From a checkpoint of a small mixture-of-experts model trained on Wikipedia.
Size: width 256, vocabulary 4096, 72.8M parameters.
Experts: 128 experts in each of 10 layers, 8 picks a token, a sigmoid router.
Training: 630M tokens, 4488 steps.
Below are experts of layer 7 (counted from 0) of a mixture-of-experts language model. Rows are named router (the router's row for the expert), down (a neuron's output weights, with its number) and show model dimensions 0-255. Each number is 50 + 15 x the weight over its row's rms, rounded and kept within 0 to 99.
After each expert's rows: "comes before" lists some tokens at least twice as common just after its tokens as in all text. This comes from a sample of Wikipedia text that the model never trained on. Tokens count by the router's weight.

# expert 90
router:39 39 93 46 23 59 32 24 09 10 61 48 50 40 61 63 60 70 44 64 63 60 27 44 36 25 66 55 43 23 30 76 53 44 41 61 64 34 35 38 51 59 53 77 69 57 55 32 29 51 46 56 40 37 59 48 74 24 41 47 40 70 62 33 41 45 52 49 52 54 50 57 43 56 37 60 51 18 21 34 54 44 44 24 28 30 26 70 63 51 64 36 55 37 45 25 80 52 35 49 45 64 59 56 39 65 73 60 49 49 24 66 73 46 67 63 31 48 62 54 39 59 56 45 59 59 55 51 42 36 23 47 56 31 44 68 30 57 60 47 74 41 44 52 83 53 81 32 48 50 55 21 61 65 18 37 49 67 57 53 65 44 44 64 34 61 16 54 31 44 62 68 43 44 50 46 59 56 74 39 25 71 62 80 53 56 59 54 52 55 66 43 70 57 47 26 56 61 52 62 55 56 67 43 78 57 48 57 39 56 41 74 24 51 20 47 42 43 55 42 49 47 62 50 63 43 59 37 25 47 54 57 69 23 64 62 50 42 83 41 48 76 55 48 44 31 29 34 56 44 85 66 47 69 56 61
down0:52 58 51 54 47 73 66 55 13 23 52 52 46 06 38 58 29 67 69 50 23 35 34 74 24 50 48 63 20 59 56 54 28 33 39 22 43 28 53 69 52 66 28 46 61 31 48 53 28 32 28 77 40 26 44 62 35 64 63 44 57 54 53 66 28 37 72 50 45 76 51 90 40 56 48 43 61 61 40 34 61 57 36 62 65 44 39 64 52 72 51 51 37 44 42 43 56 45 55 82 56 51 48 43 64 53 44 59 53 45 55 64 65 41 69 63 62 29 43 62 34 56 40 35 55 12 61 59 34 48 72 70 41 60 15 45 42 50 78 41 47 15 32 75 61 47 58 45 39 36 37 46 41 69 32 37 19 35 38 64 41 48 56 80 56 58 59 44 63 32 81 67 31 51 50 34 59 57 56 49 42 69 48 72 60 61 63 61 51 56 80 14 62 73 54 37 46 23 38 55 44 69 78 40 50 52 46 44 41 31 52 59 42 75 49 52 34 46 64 35 58 46 64 32 55 38 33 46 71 56 59 40 58 46 30 39 52 56 37 30 42 16 59 44 31 42 63 47 37 31 35 62 59 37 66 72
comes before: ".", "2", "1", "3", "6", "8"

# expert 56
router:21 27 63 27 32 37 30 27 37 08 73 60 72 55 41 54 39 87 39 59 44 53 36 28 60 30 49 57 77 47 56 75 53 36 38 60 44 46 48 35 44 46 46 58 52 56 53 45 50 36 65 62 33 54 44 46 67 46 51 43 32 74 60 49 29 57 58 40 66 52 55 79 44 59 23 32 31 26 26 40 60 39 47 47 86 45 24 89 41 68 53 53 37 65 42 35 67 67 51 82 36 61 50 32 48 57 60 64 54 62 49 80 67 43 47 47 41 43 31 69 33 50 62 56 62 62 25 26 59 49 49 29 52 32 57 52 51 24 60 61 42 25 63 54 96 40 54 49 29 70 67 31 41 41 29 48 56 48 55 65 86 66 59 51 42 26 43 57 37 39 43 71 36 61 71 46 38 50 47 42 13 66 72 34 72 85 50 65 47 44 60 45 32 52 41 51 59 63 60 50 63 57 62 60 53 53 53 66 62 55 60 59 48 37 28 65 52 50 49 44 61 41 49 73 54 26 35 55 64 52 71 54 92 31 61 31 51 42 75 62 49 44 43 51 18 30 34 38 56 36 53 60 60 69 61 52
down0:45 46 38 83 27 27 50 37 51 57 48 33 48 58 36 14 57 52 35 69 53 71 57 68 47 76 65 43 64 42 39 28 44 36 50 47 55 57 26 47 54 53 46 50 75 66 60 73 68 18 66 52 62 45 37 62 83 62 35 60 57 48 68 49 24 55 66 60 60 46 70 33 48 38 42 19 41 27 49 55 42 61 41 52 36 53 51 66 48 56 49 42 43 47 34 31 42 45 53 38 45 76 51 44 22 25 72 55 38 37 59 35 74 50 90 30 43 60 41 46 40 13 52 39 71 21 42 62 05 65 56 25 62 51 50 50 47 52 13 43 62 60 57 45 49 29 56 75 58 62 46 59 55 29 39 26 40 52 44 47 72 53 71 73 86 22 59 14 24 50 34 42 52 58 50 36 41 25 59 52 60 49 51 39 82 36 60 54 44 34 71 61 62 49 44 68 90 34 48 60 65 72 57 61 41 68 32 57 62 57 45 40 57 63 67 54 35 45 69 35 41 53 63 59 41 71 33 55 48 39 41 47 38 53 49 34 85 70 55 29 36 56 61 72 56 34 25 40 45 45 47 40 50 59 38 44
comes before: "\n", " The", " In", " He", " It", "0"

# expert 67
router:52 32 79 35 42 43 16 25 02 22 63 44 38 44 66 61 70 66 52 66 47 67 50 54 29 52 42 61 67 54 55 61 44 48 41 53 78 18 58 60 26 45 69 62 63 63 49 36 18 61 65 59 47 37 53 47 62 35 32 45 18 40 80 36 42 58 68 66 40 43 67 63 32 34 18 39 39 47 43 33 53 37 63 50 73 57 31 75 42 40 53 55 15 50 67 49 69 31 54 47 31 92 52 44 42 56 54 30 54 61 44 72 69 41 66 46 48 66 42 50 53 46 46 25 58 76 55 37 31 39 43 45 54 70 67 54 44 58 47 39 62 24 45 57 54 40 61 38 37 80 49 39 67 90 40 40 24 61 59 67 82 41 50 60 64 42 59 74 38 62 51 51 39 78 62 61 50 66 43 26 55 45 41 75 39 46 47 35 67 44 49 30 48 36 58 50 54 43 39 67 59 62 71 29 46 55 30 77 38 59 40 83 41 40 52 21 58 45 62 46 47 19 53 46 57 48 31 42 61 42 63 69 53 44 44 44 59 46 72 73 43 58 44 45 36 40 40 47 58 50 87 60 28 64 40 69
down0:47 73 56 74 50 29 84 58 57 47 42 38 33 46 63 45 33 57 59 42 66 58 48 46 67 72 70 56 29 62 54 18 56 59 28 49 46 60 71 74 46 62 47 58 55 41 81 48 50 44 48 61 42 43 61 48 63 78 70 67 50 54 47 60 39 63 58 47 62 55 73 52 53 33 67 46 58 22 56 58 38 68 22 56 41 81 45 30 49 67 52 65 51 24 56 30 68 52 37 34 44 44 38 60 26 65 32 66 36 44 61 69 18 43 65 56 52 43 24 40 37 38 22 28 34 63 44 65 58 42 65 44 60 30 85 38 62 13 28 38 40 28 28 45 47 70 37 41 54 90 60 31 57 64 77 58 42 51 33 28 57 46 71 41 36 22 36 38 49 28 65 53 52 50 50 50 40 34 61 58 55 28 56 36 43 66 53 50 31 55 44 43 54 29 77 68 31 44 52 56 57 53 23 19 50 49 62 35 40 23 70 60 57 51 30 46 27 62 32 62 63 34 51 36 25 52 47 48 56 57 33 61 54 43 45 46 88 73 64 47 66 16 31 67 62 49 82 39 43 54 35 42 26 37 46 28
comes before: "-", "|", "\n", "==", "The", "==="

# expert 19
router:53 35 67 43 30 44 04 18 32 07 89 57 59 56 51 58 57 61 58 41 45 41 50 48 44 40 50 61 66 31 22 62 79 54 54 69 90 44 54 36 28 47 59 45 58 43 49 53 30 41 68 23 27 65 43 35 48 31 34 64 33 66 48 30 40 36 45 49 47 53 37 77 41 58 29 44 34 26 38 47 43 80 69 41 52 43 34 87 72 57 40 45 45 42 73 48 58 53 43 62 44 65 35 31 65 31 77 64 39 34 40 86 69 57 34 57 49 36 55 42 33 52 66 34 59 87 37 52 48 68 46 47 41 21 60 54 32 64 39 54 60 33 48 57 40 51 51 53 55 52 29 32 60 53 38 42 48 49 61 82 69 35 56 46 52 65 45 41 59 34 48 45 31 64 46 51 60 44 53 50 24 61 62 74 51 53 76 44 45 51 58 53 35 51 55 51 12 71 54 63 51 61 62 56 65 72 34 55 33 53 47 62 51 57 21 43 33 30 51 29 59 11 34 31 71 48 42 42 59 45 48 55 69 28 57 33 29 35 79 51 50 69 62 72 49 46 47 47 59 64 80 56 24 57 34 53
down0:60 27 75 53 61 69 71 43 61 63 37 45 38 71 80 39 67 73 77 64 49 29 47 56 20 53 73 50 69 64 66 19 51 45 39 28 72 57 69 64 42 84 53 51 62 40 45 60 64 66 57 46 27 48 30 54 55 49 43 44 54 75 63 28 44 32 36 20 32 59 39 47 63 55 36 49 43 50 65 37 57 41 35 65 73 55 48 53 32 46 43 44 46 46 22 63 65 58 43 64 36 52 34 52 71 38 24 54 44 44 69 52 55 90 41 56 72 39 53 28 40 46 76 34 45 44 46 52 41 45 62 50 68 51 39 36 44 40 79 42 43 66 47 57 43 60 56 48 40 40 48 60 51 46 63 43 66 23 53 37 46 55 68 46 44 33 36 48 51 81 48 62 64 42 58 52 85 48 80 46 75 50 52 26 22 39 54 33 40 52 51 56 68 79 67 28 96 54 73 37 63 59 54 54 43 28 41 53 64 57 22 66 38 50 38 46 56 31 59 56 43 74 53 76 08 33 60 57 46 75 61 67 45 43 72 70 38 61 23 48 47 72 27 49 26 46 73 30 80 59 40 26 44 60 46 54
comes before: " to", " in", " by", "ed", " on", " as"

# expert 0
router:48 32 88 36 14 39 14 11 06 18 80 39 49 72 46 67 64 78 55 52 61 37 18 51 42 30 61 83 35 36 56 63 60 54 50 67 68 41 50 36 40 57 68 46 66 64 54 34 42 41 38 55 41 49 54 63 46 25 69 35 22 63 55 45 58 53 50 51 37 59 45 78 30 61 42 46 59 19 30 39 72 47 49 40 48 34 29 50 72 44 54 52 42 51 52 34 70 48 34 62 46 61 54 26 64 61 75 63 63 70 48 72 79 38 57 42 28 45 50 55 36 45 45 50 42 44 58 41 41 51 50 38 69 53 67 69 59 62 50 44 61 37 49 64 78 52 65 51 42 77 63 58 71 72 29 33 41 58 47 49 67 69 51 40 37 21 46 57 47 55 53 66 35 43 50 45 48 49 48 37 30 50 71 57 51 60 51 46 65 47 43 47 53 47 53 52 53 89 41 72 64 54 67 53 59 53 46 56 61 46 48 83 24 29 34 39 47 28 38 22 17 10 61 53 48 44 44 48 39 43 68 46 63 28 47 33 42 50 76 38 31 44 54 63 34 50 20 33 57 48 65 49 37 69 23 71
down0:40 64 41 69 41 64 37 67 39 41 43 60 52 52 55 57 31 77 56 44 35 48 60 48 47 61 56 59 57 54 65 10 62 37 23 45 54 23 85 17 87 46 19 17 44 36 55 56 76 23 38 58 65 42 33 44 69 41 53 78 44 59 57 80 64 64 72 45 57 39 42 44 99 56 37 43 50 22 28 59 54 44 61 77 65 49 44 73 56 51 49 29 68 49 62 46 50 42 75 42 51 31 50 41 36 26 35 44 46 43 45 72 73 63 55 36 61 36 43 44 55 47 60 46 37 35 27 65 48 49 21 65 29 48 63 57 61 45 72 59 57 38 32 85 72 43 66 36 42 62 41 60 35 24 51 19 42 28 50 26 30 40 53 56 41 62 53 38 43 40 53 57 32 59 75 58 46 44 53 32 54 41 55 46 52 35 46 73 47 51 51 55 45 68 39 30 75 56 69 36 53 58 54 52 37 39 43 49 32 54 24 58 48 36 26 58 46 25 25 41 38 72 13 54 53 63 51 23 31 60 32 66 46 55 54 68 48 44 59 31 66 45 68 70 45 55 26 62 38 49 21 64 43 37 67 37
comes before: "0", "1", "2", "3", "6", " |"

# expert 61
router:52 40 72 37 29 43 12 17 04 22 66 61 48 52 50 68 60 73 36 54 45 53 60 43 34 57 56 69 70 62 44 47 52 36 33 56 84 45 52 57 36 45 54 67 74 56 59 48 24 35 73 53 47 42 62 32 67 25 24 40 33 52 75 43 51 69 62 66 37 49 61 70 21 36 19 39 29 37 16 28 50 43 59 46 71 48 50 70 34 22 36 56 25 37 53 40 75 48 55 51 24 92 62 37 35 51 55 51 66 55 49 70 77 31 69 47 45 73 35 57 32 57 47 33 48 74 45 45 31 31 42 36 62 51 64 49 46 56 56 58 54 26 52 58 70 50 50 60 53 83 53 31 53 56 29 30 31 63 54 71 62 48 56 58 60 54 35 82 45 68 38 66 33 83 62 60 54 60 40 36 45 38 46 66 36 49 54 53 41 31 55 26 63 43 54 40 55 66 48 63 64 44 69 32 52 56 38 74 39 63 62 76 38 52 45 29 53 41 60 44 55 26 37 44 55 33 37 41 67 51 66 64 62 35 47 39 58 39 69 68 37 63 49 42 55 51 32 45 58 41 80 58 18 68 45 58
down0:45 33 37 39 57 74 64 61 34 33 72 76 67 37 43 53 61 20 73 51 31 54 31 58 49 68 58 33 50 39 41 28 57 64 46 53 67 24 57 51 45 20 70 30 56 73 45 49 74 39 56 73 47 38 65 56 43 54 39 42 53 35 38 64 13 51 90 33 64 21 51 37 35 48 77 58 41 36 53 55 36 31 45 35 24 36 83 65 75 43 27 38 56 65 63 49 39 53 36 46 41 41 81 42 66 41 54 56 17 36 25 40 47 53 77 35 57 37 62 63 33 62 43 32 65 28 51 39 80 51 20 39 67 40 38 43 57 66 75 56 50 62 56 38 48 69 44 38 49 41 72 52 56 42 45 54 63 50 64 81 78 53 47 62 48 78 38 26 81 59 34 48 53 58 49 61 52 45 17 38 49 67 30 48 36 56 41 61 36 54 73 62 61 37 79 59 32 43 32 61 64 71 50 67 19 49 70 39 41 62 35 64 42 47 70 61 54 49 23 75 52 63 53 39 47 65 66 45 42 47 71 45 51 69 42 73 40 38 41 46 33 60 55 62 60 58 35 72 58 52 53 42 74 72 73 50
comes before: "\n", "-", "==", "The", "|", "==="

# expert 88
router:39 50 99 51 16 56 22 12 42 17 58 60 62 42 57 45 53 75 40 68 54 59 31 45 47 25 57 47 44 19 29 75 42 17 57 70 40 43 50 35 38 66 59 76 66 52 56 36 23 60 51 51 39 24 53 55 69 20 34 56 39 72 48 20 43 52 76 61 60 53 53 63 50 62 37 48 61 19 21 33 53 50 45 27 48 43 45 67 50 71 65 45 49 35 56 30 81 58 32 52 39 63 65 57 19 50 63 50 36 54 27 54 73 61 66 63 40 53 72 35 47 58 50 26 63 72 44 50 45 44 13 53 43 17 42 64 33 54 56 62 55 41 43 47 65 56 75 35 41 44 32 22 60 58 25 51 46 78 65 64 55 53 41 41 46 49 29 74 20 43 67 54 50 64 52 43 66 39 63 43 27 61 63 61 46 55 56 60 46 58 71 43 52 62 62 41 55 69 42 50 41 47 65 36 66 38 43 54 56 48 42 74 23 48 46 47 41 41 68 46 58 53 62 38 80 41 42 47 29 49 42 70 60 26 59 55 55 41 73 59 47 74 58 53 31 36 49 28 43 43 78 57 31 60 53 66
down0:38 49 59 24 68 40 41 25 58 41 68 36 16 34 40 41 41 43 41 58 34 68 58 48 43 47 44 59 40 43 68 42 67 66 62 62 69 63 41 47 47 27 79 46 24 27 47 16 46 57 46 31 32 69 37 33 66 38 48 82 64 73 57 49 29 53 65 43 31 35 47 30 67 60 52 51 38 41 33 40 88 47 79 62 43 26 65 51 61 57 47 87 41 65 48 51 26 60 61 70 77 59 23 56 35 17 73 41 43 74 60 36 64 29 63 23 51 40 27 35 25 47 44 59 58 42 58 57 65 70 64 63 44 56 57 59 60 53 30 41 81 56 59 52 47 66 60 49 46 69 51 44 57 33 33 34 73 43 57 41 45 65 71 43 64 38 36 34 41 62 55 38 62 37 49 68 30 50 48 58 40 38 64 65 51 57 52 54 58 17 61 33 62 51 56 39 36 39 41 56 36 43 41 80 62 68 62 62 63 40 73 62 48 35 35 44 32 44 54 31 22 57 41 29 59 45 53 48 40 54 60 12 44 96 70 53 20 50 44 56 67 29 41 49 51 44 41 38 13 45 70 39 69 56 64 64
comes before: " |", ".", "–", ")", ",", "%"

# expert 80
router:51 19 86 47 15 17 16 25 27 46 79 58 53 53 52 59 55 59 43 40 58 56 55 49 51 37 69 74 38 31 54 54 63 68 56 48 52 48 31 39 17 60 61 57 34 48 70 40 45 43 65 40 36 49 53 29 50 35 40 50 47 70 48 24 45 41 72 55 49 38 62 81 30 67 22 44 40 33 40 44 46 54 50 55 48 44 45 83 50 69 46 38 56 43 77 46 67 79 49 54 23 61 50 62 38 54 77 55 63 40 47 67 73 63 51 33 49 40 49 44 31 40 52 34 59 74 54 36 52 54 52 59 63 52 59 47 43 46 47 30 82 40 52 58 55 80 51 59 43 50 37 11 58 44 46 51 53 65 46 66 56 49 53 72 59 29 41 38 49 43 39 62 32 69 45 47 62 50 53 23 25 72 55 70 60 72 54 51 30 26 67 37 38 47 40 74 45 78 58 96 59 52 61 44 99 63 35 64 34 46 42 83 39 54 33 35 60 31 55 38 37 33 32 33 63 45 26 47 57 46 56 38 62 25 42 40 66 48 73 49 51 39 61 31 55 41 51 23 46 43 82 43 36 52 35 74
down0:57 33 40 45 45 33 52 41 39 39 39 68 26 48 65 73 78 83 55 40 66 61 44 60 49 42 65 58 48 62 52 52 29 57 56 70 26 36 13 55 26 31 70 23 53 32 66 77 50 50 33 42 47 71 59 68 07 46 28 33 61 69 33 50 37 41 59 32 50 35 63 61 49 60 62 71 44 59 58 59 30 36 51 46 54 28 35 65 30 51 61 51 63 60 36 23 62 58 64 54 64 54 69 40 68 62 56 65 81 42 58 18 52 43 64 64 60 54 46 43 87 59 34 65 84 46 43 69 45 46 32 44 56 52 42 32 49 52 55 60 48 54 51 77 04 37 55 56 48 30 62 28 74 82 34 49 52 39 69 33 30 66 65 85 51 67 28 55 62 21 62 52 35 66 45 62 41 68 43 39 33 59 55 52 55 75 43 67 54 40 56 45 53 57 60 49 67 31 60 64 48 46 61 59 50 69 34 52 82 40 62 72 60 76 24 41 38 41 21 29 58 44 40 34 48 82 72 37 59 51 66 59 44 31 57 36 43 72 69 48 59 53 52 39 58 43 30 56 65 39 49 69 55 42 45 35
comes before: ",", ".", " of", " in", " to", " and"

# expert 62
router:32 45 94 19 24 03 09 30 35 15 44 80 78 38 56 57 55 53 37 50 47 55 44 67 61 36 45 61 38 42 47 58 72 44 32 72 64 27 56 38 16 33 55 53 65 67 68 39 31 23 49 63 37 35 73 54 56 17 63 22 35 51 47 38 30 52 63 49 50 35 39 76 16 68 20 45 66 25 27 51 43 48 42 36 66 44 14 58 48 53 47 49 33 31 70 50 77 58 62 57 29 51 57 61 40 61 63 52 41 45 48 37 62 66 77 69 44 44 65 60 43 54 51 35 51 71 43 34 54 55 51 55 50 53 48 64 48 39 42 40 60 40 68 58 52 78 50 48 42 72 31 25 58 57 47 51 37 55 75 55 72 60 55 54 40 59 60 45 39 68 46 68 07 73 63 42 60 59 64 38 44 49 43 64 44 65 50 47 49 60 49 63 42 57 67 52 43 57 55 66 68 60 67 44 71 41 41 70 51 60 67 77 35 44 40 41 48 32 58 28 64 31 41 39 71 55 43 33 29 40 75 63 66 31 52 32 42 41 45 62 47 20 46 48 41 32 42 42 57 40 52 66 49 63 48 68
down0:57 50 48 46 36 47 65 18 47 60 73 77 58 52 56 38 52 58 53 51 44 56 39 73 52 49 40 20 57 64 46 38 45 58 71 43 76 41 55 20 41 39 41 40 32 55 57 48 68 44 33 42 39 59 38 52 30 73 49 53 61 57 41 33 63 31 54 70 60 50 51 30 55 43 61 75 56 33 52 53 69 84 72 48 62 53 57 20 42 65 54 55 20 80 79 49 51 22 42 38 39 38 35 67 26 65 76 58 79 55 52 70 53 57 75 54 70 55 30 59 60 12 43 70 46 64 65 20 69 55 55 88 51 50 26 55 62 75 38 22 46 64 52 25 65 40 55 65 51 40 43 28 81 51 59 36 55 61 56 65 37 68 51 66 30 50 50 46 50 20 16 54 45 53 65 65 42 75 77 49 74 47 46 72 34 31 28 77 70 78 75 41 40 55 35 42 56 42 53 53 26 53 57 66 25 55 45 48 81 34 38 77 58 46 71 62 35 54 60 42 52 43 46 48 53 44 55 38 40 42 54 45 37 12 39 56 45 37 63 48 56 65 74 26 64 57 37 53 62 72 60 43 45 68 47 47
comes before: ",", " |", " (", "'s", " and", " was"

# expert 55
router:51 30 79 34 27 22 15 21 34 31 62 79 61 46 40 44 78 59 19 53 62 69 46 51 62 46 81 60 40 37 66 59 69 62 56 66 82 32 54 35 41 61 47 55 59 37 59 49 37 43 66 59 37 42 58 47 52 24 34 51 52 59 29 31 59 44 64 61 54 43 46 58 37 48 22 46 30 43 44 45 53 55 55 36 43 67 30 71 23 76 42 43 45 24 81 36 45 45 54 61 34 53 43 60 48 64 74 61 25 53 43 66 76 49 58 39 54 39 51 61 44 27 66 58 50 67 25 39 54 38 50 52 65 54 65 51 44 21 43 35 64 31 55 53 86 74 63 68 29 54 31 38 63 63 31 69 51 72 41 82 70 49 52 43 57 50 42 39 64 45 36 52 55 51 41 66 45 52 50 32 43 55 58 72 83 66 53 44 58 39 57 41 63 54 45 51 30 66 49 86 71 64 89 34 71 58 46 83 52 52 44 72 41 28 18 44 57 39 62 35 59 10 45 37 63 40 28 37 55 37 39 49 61 33 37 39 49 42 82 55 50 39 62 36 55 41 45 47 60 72 66 59 33 59 42 71
down0:45 60 40 50 57 54 64 57 36 50 58 42 41 61 36 51 42 31 46 52 85 59 39 37 49 47 61 60 76 42 32 59 50 57 25 90 61 32 27 90 74 46 76 48 33 34 38 62 55 66 52 48 35 64 25 40 50 54 52 59 57 60 47 38 33 56 96 52 82 51 40 50 37 62 37 40 35 42 57 41 38 52 38 51 45 53 26 44 33 53 43 61 43 55 48 61 61 47 43 56 08 73 34 44 59 64 50 05 59 47 59 62 57 54 66 60 55 57 56 56 50 70 44 51 64 25 54 36 51 39 54 63 20 61 34 50 45 53 66 49 37 20 61 23 61 35 76 42 43 47 45 39 77 79 45 51 62 45 52 57 20 53 49 48 60 53 40 34 52 43 82 29 53 49 52 21 54 27 36 46 25 54 64 41 60 54 31 52 40 52 47 57 82 77 48 30 70 55 46 39 50 63 65 45 26 38 46 52 48 17 43 54 36 40 34 35 60 36 67 39 50 68 35 40 64 55 91 58 60 68 12 41 60 31 35 62 82 52 54 30 49 25 63 40 46 79 63 46 38 87 64 55 40 33 37 39
comes before: " of", ".", ",", " in", " and", " to"

# expert 95
router:45 26 82 42 23 46 28 07 20 35 76 54 64 43 55 28 69 63 83 71 38 64 45 43 47 56 61 66 52 42 65 54 49 36 47 28 80 21 42 59 29 66 61 63 54 47 59 39 33 56 86 63 42 37 55 27 63 54 45 56 32 49 51 44 59 43 59 58 46 58 48 76 56 54 18 51 47 56 55 22 61 42 69 30 71 35 46 73 47 38 55 47 35 31 60 49 64 41 48 55 23 64 60 60 62 49 64 23 46 62 40 73 77 36 66 44 36 58 41 55 31 37 50 17 49 63 73 55 57 51 27 46 45 47 49 75 48 55 47 54 53 28 38 56 68 38 52 58 33 71 47 39 80 59 63 37 49 75 75 78 78 43 48 51 71 33 65 63 46 62 46 61 30 59 59 45 56 42 60 38 35 48 53 63 42 43 73 42 49 39 69 53 49 26 46 39 46 57 51 77 52 59 85 32 50 54 32 87 35 54 37 79 52 22 43 39 71 44 54 33 65 29 53 45 36 35 40 23 53 45 50 62 75 30 48 33 51 55 80 58 43 60 47 52 39 32 46 55 66 61 68 47 43 83 37 68
down0:58 44 32 63 62 54 51 44 44 56 61 32 43 40 27 61 64 27 55 22 58 51 67 33 30 44 47 64 42 44 55 24 49 74 51 47 38 26 56 58 69 32 57 48 43 44 65 50 54 52 72 28 48 39 36 41 41 63 47 38 58 49 54 62 62 77 52 59 68 45 45 52 44 34 54 21 42 43 83 29 37 50 38 52 60 56 56 47 23 66 51 69 56 41 64 41 48 54 29 45 41 60 53 31 41 73 53 35 46 30 40 39 55 70 69 41 75 31 66 50 59 34 52 43 64 52 28 65 36 37 80 48 63 40 44 43 75 53 56 95 64 64 39 54 71 48 68 54 45 64 73 29 54 55 56 66 34 50 65 45 45 39 09 28 31 72 48 65 43 42 35 46 40 69 52 64 44 23 52 70 26 37 69 14 35 56 30 50 59 53 37 61 34 13 55 61 57 16 18 22 50 37 61 43 58 54 95 28 66 38 57 66 41 56 83 35 77 63 38 24 49 56 39 19 52 61 47 54 57 41 52 38 44 56 53 55 52 41 65 80 70 32 39 38 54 59 62 41 56 70 55 62 23 68 52 16
comes before: "|", "-", "\n", "The", "M", "B"

# expert 97
router:28 35 79 28 28 22 07 23 44 24 56 72 77 52 61 57 70 52 42 66 56 67 53 62 62 44 60 61 47 24 49 58 81 31 51 45 62 20 45 12 28 40 51 58 75 53 72 29 41 26 50 66 43 31 68 57 61 19 54 36 16 42 44 33 48 56 59 38 36 57 43 68 19 62 30 60 61 40 21 41 54 33 58 32 53 51 20 51 74 33 48 60 52 34 65 43 76 55 62 66 34 60 69 40 43 60 68 41 48 46 59 53 79 73 69 68 40 45 60 40 51 44 62 38 71 75 52 31 42 68 49 56 46 51 47 62 59 51 44 42 55 43 53 47 61 61 55 42 34 60 38 20 50 70 59 34 57 39 52 57 58 52 53 61 59 66 45 44 35 73 30 61 19 75 69 31 53 54 61 45 31 48 50 43 29 51 69 50 52 61 41 47 48 52 33 50 53 64 36 55 58 52 74 32 73 41 50 60 52 72 70 75 39 37 35 34 40 36 73 23 73 13 19 35 65 66 52 42 37 43 70 48 70 41 40 27 54 46 50 71 47 39 43 36 33 47 43 54 67 42 56 73 37 59 47 53
down0:66 54 69 24 40 33 31 41 47 47 68 50 47 58 67 54 31 31 49 35 25 43 58 58 21 48 57 38 56 47 65 48 72 39 40 34 38 30 55 34 65 52 63 56 60 69 24 59 35 60 54 38 28 44 69 39 60 39 56 27 40 65 44 72 55 57 39 67 60 48 41 52 30 55 38 60 57 15 33 75 60 37 38 39 41 31 38 46 48 33 65 61 60 44 30 49 42 36 41 37 51 60 46 35 47 50 56 37 77 27 52 43 39 32 52 50 56 49 71 65 59 57 47 87 54 51 78 47 42 32 38 47 60 69 65 51 47 43 37 50 60 35 74 59 79 72 66 55 57 80 70 47 78 09 67 33 34 33 48 43 57 42 52 39 26 43 62 69 41 45 46 36 28 59 63 17 35 64 51 26 51 57 53 32 63 20 72 65 57 35 54 54 44 83 67 75 47 52 52 50 47 31 48 25 40 54 47 66 79 55 52 52 66 44 44 44 78 56 42 45 31 31 50 74 68 57 22 42 53 86 43 42 62 32 72 32 67 49 74 39 41 72 71 61 14 37 39 51 75 18 56 45 64 57 80 57
comes before: ",", " |", " (", "'s", " and", "ia"

# expert 16
router:39 21 72 44 26 25 17 15 52 28 97 68 76 38 47 33 75 69 19 39 63 54 39 61 49 42 54 57 46 20 48 55 83 66 47 57 67 46 59 40 23 57 32 70 41 49 73 29 35 50 53 36 51 26 43 54 59 39 37 40 35 59 58 51 41 36 69 69 45 73 43 73 44 60 30 41 51 38 42 43 44 58 36 43 59 68 23 79 45 57 44 41 40 30 75 44 42 52 61 73 39 55 53 71 44 52 69 49 22 54 56 58 79 53 75 53 50 47 61 49 61 44 61 47 51 79 46 40 38 49 21 44 76 62 56 61 48 44 40 51 65 34 44 52 52 50 58 56 39 59 12 40 59 55 31 44 49 52 65 60 68 58 52 73 67 45 52 46 48 41 56 48 64 69 55 37 49 48 45 25 26 80 39 68 66 73 60 48 48 44 68 66 39 53 49 45 43 67 48 66 73 56 86 42 63 47 53 63 57 39 49 96 60 29 47 52 46 41 55 39 65 23 32 41 65 59 23 60 53 36 47 48 64 30 31 31 32 39 56 62 36 39 53 35 29 33 49 41 70 55 84 62 38 61 52 75
down0:83 42 44 74 59 57 58 54 63 51 51 63 38 51 49 70 30 45 37 63 60 50 49 59 34 32 24 51 50 69 81 31 37 58 27 64 70 55 59 30 84 48 62 67 47 52 53 56 49 37 50 46 49 55 44 39 43 36 66 44 67 55 49 52 42 51 62 74 45 71 38 58 58 65 28 33 80 58 46 48 29 64 43 56 48 85 45 62 51 25 41 72 45 52 45 44 57 79 50 69 33 52 27 68 25 63 37 76 17 14 69 56 45 59 51 37 55 45 37 41 70 22 77 51 35 24 43 41 58 61 42 39 56 54 78 67 54 49 49 59 43 61 60 52 25 44 53 46 53 52 55 42 30 40 85 62 34 51 74 42 82 38 30 44 83 19 47 45 63 66 59 71 71 87 26 65 56 61 57 53 30 55 27 44 63 36 47 50 39 51 47 43 21 73 31 60 66 43 40 67 40 62 38 40 38 56 36 36 25 43 29 57 78 40 58 54 51 58 55 31 52 39 72 58 76 60 52 45 59 51 58 33 54 35 51 33 15 43 25 63 62 40 74 33 23 44 74 53 43 62 64 59 51 48 39 80
comes before: " of", ".", ",", " was", " in", " and"